python train.py --n_layer=11 --d_model=256 --d_expert=96 --d_shared_expert=192 --router_noise=0.1 --optimizer="soap_variant" --lr=0.00419 --beta1=0.95
Below are experts of layer 7 (counted from 0) of a mixture-of-experts language model. Rows are named down (a neuron's output weights, with its number) and show model dimensions 64-95. Each number is 500 + 40 x the weight over its row's rms, rounded and kept within 0 to 999. Numbers have three digits each.
Before each expert's rows: "comes before" lists some tokens at least twice as common just after its tokens as in all text. This comes from a sample of Wikipedia text that the model never trained on. Tokens count by the router's weight.

# expert 20
comes before: "\n\n", " The", "\n", " He", " In ", " In"
down0:444581499495573503467490561476540444479546515480461516549431517481547510483483559419519539492542
down1:551465461508526400524474451511504515465534427479484493486514466476527506563512506507584472452545
down2:476471488515491449469493540553445480424475481495485481522477464489488459513531421484484559480466
down3:446534493420560443541489466470464496536489519482502534493479518501469470516577556536500504454538
down4:550459552520437609496588559531466514401498520495484451545465511412435498450556531486484486450477
down5:512457482510444505564448568488492607524511462496520468535473525474459512485505520500489420527514
down6:531528487511512526504531523424454502479474589485496541453543479471489478505487481474513483511529
down7:499477508513525511503537504537367588461487541525510475422451490523504526536469501533446536492537
down8:486450569478542456408464465520492473558510498458502516490467490498477545529565541520544443558441
down9:491540566547440497479486529458537454517462520498482450468398493503482458437476504483527541484509
down10:482463536517534513572473561473536477528463446519533468564461567534470566575474503571542561525458
down11:504465528516482489465515535507543465483544503494498469513481518505537495490544421480512556501564
down12:578589516525517508461479505421579464477530469520532496491471499425525489431553515570486451525531
down13:461468522546502466506516515556542538570488500424469520522499513563509491602519556508579470611434
down14:480524491465529517529479486493449589576469546469510559536475490542437538556461581497463450495482
down15:520605491481499463448460470548473437512440465482474520507502549480508501477533476483585485483450
down16:526521558481440537484504440555414453456479529529448504502530529496458558518502429449499552495531
down17:472576466529561479527482467466382562482557546520484538454490465472555463448437517548519451545488
down18:538498453479565486544494529547522467493476423478496519528513549524511497532448495479496491514492
down19:464462604528488553477478537468475489545528510465568470501535489512515481467492530540430461534493
down20:453513423506551548481428509524562509428565509525499497490548436509563499502499489558555445491492
down21:498512561478548473479457401439531498501489541533490491548512535483455463528523513550460548426548
down22:457518551429535515458469460426442523462421461603530457471493512503476468542441495481516468519526
down23:557533442469610448522475506413563462501488548502493559446534510452471510471506557497550496464514
down24:529454416581510456531486484481475473507481491563493489561487534532451524536523496514447474526507
down25:443502564517523436505471573499480496435513512483462496505500496481576485467541486510538526503521
down26:475519489499496443518478484475464474488517537499503435437519456558458521480559520566461477541468
down27:517460446521434524502532492498484496506473465519434587544461482450502485486448503516541572504532
down28:480434521452481465456478519493504512538532558572460448480467359505559466545507534485471486513522
down29:534476542547445509511500534490469512577482429495480536510419536481516513499576470558553466504431
down30:545543534512505518454533501455554488483466453467574423444505568558449490480458512493486490548617
down31:500489540494482511444460486492539474493504517487481524460514505514496503482497470516486469506530
down32:482495483508498456537551458501480471476533431504504529508522559529489402489520469642534537493531
down33:462534495522481502546537444400456492437449479540517558521451478481500532481454463499521553482548
down34:499523466457448476534457513524524510532476410473490501530558575541484539551523479510470522511445
down35:508454490488489477482425464535559541512469480445505469425522473572411455476533454518532478485463
down36:540490387473503466496470530514499427512465443559537403506486513518488540503487432480466505484553
down37:445444547486485501498557478492484485424478517536474560499496474515419540526506458501429500466489
down38:509487514475488509491468493504454501406479538478467490506539464509524610494501410432532487482523

# expert 26
comes before: "1", "0", "2", " | ", "3", "4"
down0:498524470434502553443450537504563516473556421457570488494542547532522586468517512622447549534469
down1:518477466474540530543567531572506627549553487521429520548502477494493534564511446541551482473480
down2:464489524506486595551458510551513512486487455548465477470487522461486519514499529539555428517449
down3:508488500480423502501523517514517425502466464494462502530532540475440460529502503513510417522427
down4:475537562505558418500498515463490461500430499497445526534417587502466418557553565555523443448540
down5:505506494551464447411492495534534509445536462463497441544523461491456446489442475514546588558481
down6:492469453557461531515476524514490546495477479518495520514503495527492431451421522461372515511542
down7:506543492515468561527513508489450450548447529471527522549478529512544545477516439495588531474529
down8:536487500498502492492646418511521420508519475511480550485523512583514556556532518486514492592474
down9:468566461580451456503499488480523517516494444465478483535471510499526552496601403452511499465540
down10:539510465493559525515456417475515461498496573590488583474522488491467520525494397488479624497504
down11:416531472490489491484438554484459545503502515576538534470474562532449499508453536471525482498496
down12:451509455457516472511549469543482511457504484543489499538526458501541489492563488490556537527567
down13:515475496581548516448462473486491484506499522386578528528427488461428578456519471510531559444528
down14:495531494509448540529567546486424481512547432546539447505478447461515448476519485478499502475522
down15:483551503570540464487476447470528441516444561515526545539496546480480465479563475480517549419482
down16:468514502515549510443473489501445536479527516531463500487518446497586558478454491418490475573512
down17:531519578446531483459452495498516437498484469542474516485515462537493521560525469558531476542469
down18:515437538536539525560455440455490484510506513532527466543483466435472391506540462498535432491525
down19:507451471464487535479451547462514457455496436491474493460456440497458495474579485511473567578457
down20:476450549438525507500536516522452493494548464546521538509521536495487523573510513462479513440562
down21:553508535479511447478584526488549493475537479521497576530465475470511522558544435557528456545558
down22:487503472490530417480578527542456443539474509387472540470516522519570475525509490499450496550435
down23:569500477500482457458461546518537437534497586471484570526448514516480507520489554554545480502503
down24:529534543516443486495489435447502449529470534533504485463491496512498455534515450497528486504494
down25:441498582544555534533526509468486510487472501423547454452498529537525494531487515539489536526492
down26:502499504482503523419472544542500500506418529519490590486562522418464581515470524513504440465423
down27:508439484512498499472484500469484557434518512477527470464505467459413564468470497501518542531517
down28:528484474441511465517473549469520653434501460477475503548520478538516503543398425460498503451524
down29:457506501549421481454472536505480551515497619521514541534591463455427516498500476575491556502487
down30:563453496531493553422537450485417504485448517492525517491463463464472502575461500510547521491519
down31:477554526493557521566519487470495573453486497468493553450463343574464486469474486468462507504574
down32:490532491505599488569517550516498532521476468489487491483500455436511484485504484479519587499522
down33:548525528413458501552508571515564435585543494500477492539395525494536507524552428427497495456484
down34:485438566500544469475515481518489562458477461467475496512463550444525457517495588489480568458513
down35:527571589537503478569430499533442503511506519491427483562474537516512440387488553481471513509456
down36:500473519529491526478471520533455454588459489521486533536516526473470623481468468506473492508499
down37:537515508425490558468503485493396507511512408507505494488548418446538507551471519487476563578529
down38:468522513465454532540420424413482504498512473567605519520525477519480442469569528492514536477494

# expert 31
comes before: " | ", "0", ".", "1", "3", "2"
down0:482508424519496599550498502425521450524499506420504537538538518505436475434541504586532427559495
down1:476453526511455470527567550447566479505507545487453491535507549504497474544506509453525527494505
down2:554553544496388503449470481507509482496453515490559506480578480530517501555476501543561413514506
down3:519516528433545455494513399484472560541495431461550463517525520491492509499555469519518525484540
down4:562494502529477497509443491504507463511516525551427601487518524486478502507505507499466522476546
down5:553434541531449360481502485538525443479514477468465485444516467566517445460492541468518486485520
down6:445512526514487516441466503508519498530494484486460529508479457479492487456555469497463460514575
down7:451492507534493479430510508509482552557557441545515452500456458560518539512529458459518533464475
down8:491481574466570541488500535482543547536479519499534487569521525551505455530478469514548468458519
down9:478405420508477533454583498547541477485505437538520455514516552554472485576410455499464491455485
down10:501565533483585524514572528475535478542440542490474503549544486581476499481554513564445551529414
down11:575503516454499472483558477481507489464466474537467491539460544489482551528481480556563478503553
down12:529576469522548502515492537525482531543541516538565508507479491376457477469510477505531529474500
down13:542476525483534426480544506471506490498436589523558559516513486526452482518470497518519464495565
down14:544549539501461570503550528503580467544504510543624525441530500521466533506483506470525471479484
down15:503509498490515487498470493508443504520482530533476520557498453500528595511414474487464540488490
down16:500472454496562477480495521474521512473501458552477460489445481563561533522545526513456452393464
down17:525509410452503513532515505495516571493483483487558487462506533500527491511550436489486525478522
down18:485540484561500434449552489544524497572449495555515508437539411436549513478512519491487480519580
down19:477509481529493492541532529536482397497450429519589474513424435537510486488507493486570460480529
down20:545442480428574490504498500525546542441450546503548499513556443556519546491424587478529501483405
down21:575532505535490534493476529507424529526533551516546495510507421476516525533557502458591479527536
down22:501484500477526487513498458499542487451592544596398533525530448481480511528504499490463457470550
down23:463527495491510509536545486535496511483437453516569553497506443451441519520455531507468516514493
down24:540569583470526489506425461593453453505490542486514539470509571523470541499538544483452490494564
down25:444497465568575446540433505469489472510444458503471474525487560490497482585550509521534423479490
down26:472474542475497464535498500499518416506499487503490555497488484530461539506543527525541492487529
down27:514477532506506532576538511485537570541449487464512524455463567454504494518501528616490410549584
down28:465466469493504463522512519569505516546452514486474449534496511489546528527518499543460464507519
down29:559511536512596524544497528465529485494466466591447487459494512531475534509549544523520548446581
down30:495487487551595474474525502444512538489506442550443561519532455551502455520412514462474531512476
down31:517458542513518504497498533428531537503507539505516512534485508518490488505522490551504478435511
down32:459461470494546469493489531490516513434546421489473429465403460526478535589535541501472479480484
down33:409535538508509505458453477497489523454509529500490422554426532509559545495515474476502491535600
down34:543471438507522485506467541455549513493493453482488492498456454500499504501531544452487553527483
down35:495498550508473522527477477466554477520565509413472579449497563498452495521480552545503537449497
down36:499445517470482525464582527515490514529547559493501470487559579563472483572476478465468508476485
down37:515489525475455509521459521517521536497583438493470526573534511497488543495512529553505594488435
down38:405478490541529390491500548452478534484500560460559548507538516463437569488537514544533480511494

# expert 22
comes before: " of", ".", " of the", " and", "ing", ","
down0:504468535451530564477541458492493508482533530466507524516477633550514519462499478494500413516376
down1:526493508476535494473477538488477460551464520441536481486506543544587422488472528439516455550493
down2:385489472501522524560510509512496502550493473460513589507461538522517494536479596475532451433523
down3:465530501493507513569528447462480522469561482559576501439476468487504477479479469496479504501556
down4:519469496554505586510525483556502537445458468520484499487551498424455523530423482537470554526459
down5:498529505474571537497542540499530551501517474533516487457511466447481515502503578482493480448458
down6:522498498524504551509468520501494483543438491452560506559475501526494467524512432467618510535468
down7:459508494477513441486391475535536493538483539476466506524524542401474482538474506423467530479493
down8:537432488546451559488464490567477526536523505521517563544491444510507492557594504513481466525491
down9:501506455487503421507508488468554548475447476449564472487503463469456526481506490514438506461460
down10:514447497527440532550542458484482576479491488529484535522462442477520475539534488490474535535527
down11:488460442490503476553531534551525544487484457483494459440511406477539563468526506478516499528536
down12:458594523441495465538515494535492523468524483463497468535471347495511536469416464472485512545463
down13:473502414533469509468507460478563518471451538526518493523532491500545511448478458466484488432457
down14:545521520506463486446489456492453426514479486473437481497483512511468496494480559509476442507490
down15:482544486434481538500475481555486505371426499447527533513551501504490499536460531506485458492525
down16:531445474532512490462545516557428440509524544466538502506481536476496487494553477431495544484527
down17:446448515509565510500483464524508496440454464482568405481486581493517494454523461517489507497524
down18:541565485495549565507444460456452478538541488552547481499511432461504504469492480589477455452476
down19:517525447517483518579498524475536530487504563517467560393523524436445487491449494475521533561533
down20:502482447532507488492526514498464512548472587501495458468581470444464528528448534562535506420466
down21:477504489547559496447473485522495550470463553487480471437522536460492515485545509532503439508422
down22:523492528521564479464531503575485548481565515502505467463501488514482502533495498521409493475551
down23:515500483471542524527524425513513421576484575565492478525566517500558486529498516550490486511593
down24:408440437490522488489469464558547517532505419520525443551455490575468483539488467436402496519528
down25:476458482485505545496502454417523523433486520468535497486527528504494556523459470543489554546492
down26:533531583479546569462547596529496483480466632467502455427418520536501502502479537485491469493478
down27:481533498539534523508523454442469424524528367531534523549479551559458450577463397482490526516508
down28:493470608544500501562495438584483463547526512491529539528462497487424531473495518529486450546466
down29:510472473519469546522500537483503511524540564481422566438516510501508490519587446586552532503594
down30:480449510494483509506534485557469410506484539519515425486463496453490493451498554494483394525524
down31:566471508515501515473466449579453538420524473494487528492552500482541484530509495479480398477502
down32:473437440547473528502575498458506471543566490521475476541522504507455511511459487496595527446544
down33:511476526497420520559427531515521505487510458538471452507489494565492501470558490493506552525528
down34:527525540516502538424536551467555455500468444506432452526458496508418425544445515505540476435561
down35:410522501498479444497447470423546520449459557571582442524491518578504366511482475488435493482464
down36:535460512569506488475529470464465460516481449463468522507508491524428421526499476540546502560586
down37:447542511512509474469533501507517499530519506581515538487459447504539512555576459570561497517451
down38:418522481462541519566494542503484527507548507477439464495492544536507542603567494445507491460525

# expert 38
comes before: "\n", "| ", "\n\n", "|", "-", "=="
down0:472456488572498545427509470512471447487478547545489472522500423478454478528452425431474492484518
down1:464515458474449512457455496488495517567474472430474470539462571496532505550505561474543427502494
down2:502478494522485482456511504510523607512488552495552485481516514510461494485522479577475544520566
down3:482464486506462514513523514472538512522525528481450506584505528503471536507467520532516550464476
down4:486461480423523575514480537428498408483556496483541524496506515500483452470531535577530517472480
down5:566505466453440545558445501475486428525482510480522525531484515451528495409526528536483479395514
down6:482520537423528497489463538476523551515461529467479549551542505521489498477490512518425471521492
down7:467500444575448499571546541532476411506507464469511510536450522564485479531414528535588550553520
down8:457459576484471511480535419497484499507473513523532468442470537546439445516447551460431456509530
down9:497513496529551479517536479498515574521546458521553500511497481513521527563555544520474541546501
down10:505456566457473512537489431489482550526473561547535426487511552483428497469438439511472492487577
down11:517502464502471434522531546505454445502393516413513513526452442469471469538537524481515426522475
down12:450455592478495471400488515487497491472489436505535515483439498502500547505482473485507481492482
down13:501451552500485494542470521410501478469414430555471495461543567540513488548510471659539557536485
down14:569475556523587426531468489508457472506501494539499525474569541489542480520486432476546542524514
down15:583506531470484480492456467544531550478513467486520523413543426561537379520510608514566481546520
down16:550516507551531549437503567562424504573495487536569527481471480437467454516484531487482574483480
down17:521431488544541468517461524488502544541488468542505527523507519509492523497512493565504486469487
down18:541489548524558491514422478453525541521509497512423484491503553439575533488470464456475511585541
down19:546481502494474555369483573586522536504484484457479565467518503508516526568516515519584515507525
down20:555408489515493552578476504449498507541490495518510469540527477549558533523521497478517530476481
down21:518545518456535454512555493497532479505511535546509500469471536541490551438544444537520539474478
down22:512515603502522407528498507561507535570473488548496522470529475468442449519547464511509535438499
down23:434520487551538561568423492528573608582494502493465505519474499490530575416486507502492496505533
down24:480547535533468492500441499516522545450483484540508484540475516497433477492511520513483438490532
down25:486487532394501495491528533481534500462467474491504455565486610569513517544498554455480498521438
down26:483562456468467524538480501552453539541441477450524543456495483507470410538571472490478506617565
down27:570604456552521492480475537452583501451488512473468482542509484470480456418530518432539525480479
down28:538530568440429425504446529470459530505435474553510476494475507500526514528543554563420462487521
down29:544535490539519443507509528507510520549560486484583499478435455492510510552555538561473502524492
down30:533472487510487465488505471431505516474488568466440492491504413521505541523422414515527522497467
down31:493473525584518484523578476502549497479420531472414424490524491494458492502470444456531565509466
down32:472520501499552487493499460491492527548513442550455522501527574455533527550471527497513534447466
down33:466453468460485435541486507477476508458500536549488538542454484521443449475498385465549560484567
down34:519507459526533529563442503508480492460407482460492550457436432454511490375581450533515535549551
down35:526516540511483471515521488484497469533481489541458510519570479480518471603482552502530506456475
down36:500491411463508478468538434519583494515472364531480464513504497491447579547485532519458543488503
down37:401491464462504451506523521541470430470465470484506585463484451444539493521511510565481463524485
down38:456407546496494501547467515527503517529510531547515545495443464444450444518506460545426481472433

# expert 28
comes before: " | ", " |", "–", ".", "; ", ","
down0:480549493488500484550512432512473485519521498506490414510493431467469452485513519502426523485474
down1:505561471548476460472441478468518510420529490506380481413457533537440502466513504520478490512535
down2:518538519514458490504431502510507446490524467455520484522404595481539414492484532471495524492493
down3:556477465532486550502454451473515453496578520487494473519526528574503532553576503489532472523480
down4:480489498476573497498503541490601476482527505578502494478492520562532584476479505504514479602447
down5:557558547548449459401557491553547516618531501524497513568475525509485521449595522550542525511529
down6:530532528506509486515529545423550509533487495386503551529522477453570554443399378515578507496508
down7:460520471497560499484595558495468453559475468565475541490450478477497456429494532468365446477542
down8:491533507539478562482558470439532504474563608485536429533463500562448493438486553551494541490492
down9:488442501565511438509474530491550489587490440476521466456469491520529466518491538498561574512527
down10:552462493492523497519514482555563505479462511514525501560528500478544490475506522439556537470586
down11:518464518481430463483481472455537555448462542467400494443530460493489512469540479482487532463529
down12:516447482548472502445534562466476472516473557510435531517525475461542486494480477483542435451595
down13:530456466598537475500484490440479513502462525552504539516443528483575544469509471525531512555487
down14:488425560553484522502523553485505505485479469560533469530427510479506434519447513498477499516530
down15:442553492456497433426513474560532514507484538459519573562498552438495493580479549501482495452427
down16:517451411464499503541432498475459543528499462570506512471563490486532499546505531489550492526513
down17:487582398504432517530402462460547551457367535524494456517507527516538426497520511546456536497533
down18:550472462464514536519551567480501473512514461496597453446504547404503503533503479598477443468524
down19:484499563483620507496504569476414496528550523478498540502495513364487464472513486435482456513504
down20:502455515515467500498533569541487472502556550491475522555473518529477530494422459574533492439517
down21:530505523454492513532506482545491485509498462550490460528506467452422425561491480444503501516479
down22:502597525481478444542498523534443516564535578521579488490507501503516476501484511403491563500510
down23:479445501410519524498550465489495508549431419506551536543523584513507528493529456470552455434511
down24:454477508557553474443521490461535477503542586516527528487506451592522427469410474514559492593552
down25:427434522492482499524473560467460429521532512483473524501555484469475557505544493567538511490445
down26:501468431472485550502479529534570378463485548525473459541518538567466513530442486453529568470483
down27:493521488450470471475553434530449520575432485528438477471460491461527504558469563473453572512484
down28:509485494478509494522475539597464447476497487504458470461438483588528447507527524558498500546495
down29:575467512546530493467560506419512499482577535484477517550454459498462479429516405517455501462482
down30:486487473493519498510629541488462487459524535520469453520562488535506461446509536515499512465446
down31:517580514526538468598513544600503511500457509481533470532487455527471482579500436549506506483519
down32:483443516551492518510479556520485500514475509479465537499475472509512514534534488506422405586487
down33:473408524503530477517509432502560533547469497536492468523490523512536560469559531440448393494489
down34:487470532515458500486483546483454512455604478417460473514509451531515558476560545456499520524501
down35:560558521422531447446408402393473502437433409553525537433523481491512519517500451454473561425460
down36:438500484449511509528485491514519472583448435504536472516544537531519520476493442536552472481423
down37:477461498455484516521455514502528492458527569463522555500516510593457509508477533570552498450570
down38:495491513397465468493511518488401451431514506584513510407435478460494567457650516496488445476505

# expert 25
comes before: "1", "2", "0", " | ", "3", "4"
down0:554494525561539466537511522438458437579523508527443552484459471536526538482555503447488421571479
down1:510503495466462493451530514534602579499487484447471490528523466546589531485560481477483503473461
down2:590586557508545542487493497492489476534540493442439427516513475550507522484605464480432475460488
down3:550455525495487453587519455470515455528555468470590520493458568467465479533552465481511437485459
down4:472467472528606486543468542530595463462464452472485513509559482504514522484560613501461474515520
down5:551485564500523484446500502486480478522467531507538428487476560476497524523529554474521496533561
down6:494490471486565545527515502474590437491569488454517520546497509508506480562498471540504489506484
down7:527509458481472444488500548477492663512489598455504541495420494522440516460591488491482466495529
down8:495522469466564470513558461511541524457475454489649504513470517528481432511541522487503444617563
down9:599468504527489505501519516547505531574480574502448563523607469543542501485398528543496508541477
down10:486513570449455490488464484549485534458452578520459519461469521483513477481568498460482500494580
down11:504511525473514476472388539460502499500513453552497527462517466506472526487543534446523468473530
down12:502494472418469499490487433502475491460531488522489544507502493536498483538521483526570540495498
down13:469580485467506572449433491483446543487455477492536505575519511557532522536474492502564417532502
down14:438476520532482504514579521517417457533503427524463486491544559495419499512439496524544458529461
down15:512448467478491549552478547513461413560432405540475513495489524508451446482535498548431544511480
down16:448459551510528583505498498537508487494494474513505500525446492564515521451498511505507460448601
down17:524568536457447515503459495538507445503467512481483457562418596521398515543487541541483473492431
down18:535496560389457523392560563446493471525565533523458493542563497577531512525536506497450516491497
down19:544573471555452474557510462543390511498528542493576554491461492463477513402545511493485497438497
down20:472473477491518468487533472455501475505402438487541505496471440459488528543506530436507538511487
down21:496497472456468422520439511549512542465529492555443516556473504502456524548434481495472399433458
down22:468558438452376529470517518489410519524462474525500462521478488506523523485471521493515515484450
down23:472592469449468467498516545568455540551501511469485534530470491488547477470566556442468464539492
down24:477502429483506423502450480517538527489542470511486534488484460484421473545491476564508529409461
down25:466503467471488607495408568504466495516484534491437416484485413480452483586502481484541526428525
down26:472454480561468478531505487458468523502467537488582542532563450471509510574496475469582523472466
down27:523468554497474461519523496464443445510482473505532506518461543483535555489538476476509495508604
down28:489497542546534490490537509445525515452549544504563580481464485453528494504521522513527483477473
down29:486454489490573496531499515386530498466545473481480495478487473476489487485529418481520522492477
down30:526475456514514483499509440528492467447502583497539558522514447425597515516410489488461476458484
down31:484525525458562363529474525566442612414541526520440510524470498463475532472510513479476512516501
down32:542468465503501412532548512531417466547469520500450558527447455480526460462491529535536456507530
down33:545580492506485466528411487471533481472564443510459535500479517527502540510498556447505445487456
down34:458502535521542475555493404491553477460504451554484562438495532560454505432470484541545550510503
down35:512409441511574511503506609482501543461492451515487501522456512511473507495446536574488524505536
down36:504550510479485480457498481435521458480491580525529497554524392497542475478462471569548485521453
down37:469507524497540530524565531535490538517448496499421512520513449493509485550490574516462489479450
down38:505575467448452464477514479442447507467510464487461475459496494506473523498473584500543589540520

# expert 3
comes before: "1", "2", ", ", ".", "–", "016"
down0:510595529460443469495519500551412485504489488540466492510488481557443432513479468459568493469559
down1:456576489541512495413478533483525477494419470494500527557518538560462521500568399498520495513523
down2:561546472527502481480491526526590429451533524504487494499514435488554512408531471528469509491504
down3:478476520499461450516487424502509454434388460467427489484434533506553474490511493491525515456508
down4:503495482541542425420494505567510509479510544456551516515468523557572528543514533478501507480521
down5:443518419533472539455565468573519540485499492477534511456582563509528519588487511503477469480512
down6:562442515586484529493448507506529446467464514552507453494533493465477442490455531496516446420492
down7:442516438506515505515491467509498489506432530549563485505422537481545509497486505480553533500518
down8:506538482520431524548509520511470463455542533507501485536522501512401522477504510499564530536499
down9:464475430348494492513440534465501459579529496433485506464548459513523517497408566524519523511460
down10:453486567523542502544449488474496529512486529492567533548508503519553503486450505442522483453502
down11:448527540514527472561448383581462536507416500521546571476492555541467478520500544525542497592461
down12:542492522497519496475580443548470527434537508442515452521511427488419496507528435499545525417466
down13:501538465504507464488552499532481525421474419542501433456483546514488504550509461459521497492451
down14:546448509541424468442463536470543486536444520481519485517511517510395550487537527465527592514471
down15:478426544426522540487485473441443485524534495487539494513491522495541529500445504504548456519529
down16:524506489516492494503473458494520527531452502496425510479514459512462490477583470494507529479503
down17:576411481553519518483490601515453479538510513510388505517479529399508507472561548418514430420540
down18:473458496495511537532501465445475477479448525424493472459534509467442579529483520392491535568456
down19:503519523600475469554491512540535477489461475499480500529462478501547569545498521507475490468457
down20:512501550512537488466442527539520495426517426552444480463526539467519493462468506549576474558405
down21:531523491559432538586456495505428494517504521546533486515555507510473493548493548512507505525508
down22:517535493567510418514451520446504472497473558462504505454475501479539419566474535570478570508509
down23:489581550517490564489478478495546453547463496514451605508517490433473512490457497519514507517535
down24:491572487580501558464459493468507494432418512480531489493519424485546516493471616513549563385500
down25:530516543521515519512498466501556482466492452486551508572507525474442467531534531522531512521510
down26:471489543491449511488482530434524533582507476488496489515483519521498512498517493486475497455559
down27:515480438379557449554475473368526410515484461450483552467455499536528588501499512454455549454521
down28:551475539501433527497544562563487485467484441570480487559536505553533464536560538486475448537447
down29:509503476547490488519485546500423551504521550471489461477444517486510500515435455498460448548515
down30:438514547516519522493546587514461522519494491507477536431513535538480512501489533489505508534519
down31:481503510536412417484504521508537495533533514523479525479417542434538518541489462513485537469449
down32:384438497510438532572481558535416537576506487539530529510524446545525522458517468570530498505550
down33:479501499493505574493434569535500476504544568443516494392488519456467562506548491475491522519550
down34:523471509549517501463537480527496587530513654504528490535477486475538457501466426439501533514525
down35:561452455519462470487473558491442458509499541535485512480630498460477493529440513495546558491529
down36:499492431483448417497472496541518517518492547456508570466482460550536488514534521468529549567515
down37:562473519464540453451533516516500526489505537461488471518528517536450551503435437484534475478536
down38:494509576519426452491502518479505530421500503495525493523439493517423609528546533469531467473439

# expert 34
comes before: "\n", "\n\n", " |", "| ", ")", "=="
down0:520544513458457536529485566449513583574541481489544483467535496445512495518584509545451526476474
down1:532386447520510543561490527492525541569555460586486567524510477457493477457475466543514538472445
down2:536500542496529441565489507566509473464542502542500496498514496457578582556537495413491502498446
down3:513505484541492549510453481478484543533494457461569436531505508473463554515533534452463510545448
down4:451498463495545476581477482438483480513500463442498553501485488514490482518513516491523516538428
down5:555502514563439558546571553477458430537498453487484511478483510502477498370500463491522499462544
down6:457505574488467500511535512548456476467510488496493479495464481498490617458443469519494463444536
down7:507492446526503488579449498467538429529491499550442528478562535509603512505508476467521489563512
down8:578434555496589430490556488554552490516485440494468536502499553573525585496600476482567456478584
down9:562509526481536471487500435472441509530481522538504536506462481547475503533442542490478511541484
down10:526461550516498417492572537573546494501528523551506458516529451481495490538495549459447508438459
down11:459564494527469436508487461511523464523504523477470451523473493491523480490525509504509457485544
down12:532456530507471497449532498498511493488468501499473534477465494506431473509457550501569550524510
down13:504495497463423501534532515498535460553484463461553499516483542451479487510515548462459428453552
down14:542554476527549550470527455503444526507503488509437507400546522567493454479390524549455474499492
down15:542507483524541542512458494505454432550505487507519489493454565412483535476559507479494526497438
down16:480480512499541523469466452467540485536526379423466590512527522518438567570479577514429540519513
down17:512465433474525530504444477499424492476503497506503535533433484534540474548483568566503506485491
down18:561457517462512422547507467403506516543434528508469555517475524521497468502574554427510452479549
down19:501414544494498531496527431507474527529532519511490586507492431450504480557534498480460488496574
down20:488517513524483497518510503496471490516490531458543548514512514519494458504514511569491540486482
down21:553453425492450514455418409574500522475476494536519502469488553438533453466478466535459500439472
down22:513471529508401460505535534436465479544486538564500551561447518497495484475439573506534490506512
down23:537468485489428565511519478472477485522480477490465553510484506509533424488527477485470433468479
down24:463411482502594478453461616421552416487540465500445479502447521508453470527514570493484489519488
down25:409481468488547443541564527475484525604537552511508504502519418460559536452506544483575507484440
down26:496416495548501514493500514520477494486516554507557557557491552542524512423507475556533537502551
down27:503600514519543524457451542575543460438480533505476498422481477506517461395449465514536490533469
down28:387503464463458486540491580512513506476474521500476445488501479578477527521503476563497489542470
down29:505529500470571449390491538520558423461511442591580545481511534499443540544505496495544502509466
down30:435459463468526459515502409448524506504498462487477524460469535451477420564534476416462467534490
down31:528453517567502489505480535525488450512407585538458471509560530517488507378523508547603446415507
down32:473469500558478452445498566527512473516475495517422522490462549497430514506476511483505472463470
down33:541543480493405509539498543502520541451483556476518455489451532535489530499492455557497482472514
down34:552459456526481486521557522458556502485517559533453432525472473454442428502474483440436486474480
down35:551506457552471450468456465590500550437585441499564448514432484524452512528563535477533592440523
down36:485518510469447544446504502538477522516538467513496533476542534528455453485617464516493479508488
down37:509568526601454478496493503464494560493453556609483501500495528519520462504530508562542531525431
down38:496449601516515535466536527533530503516461591493542542555464573502534538468527491528496525454467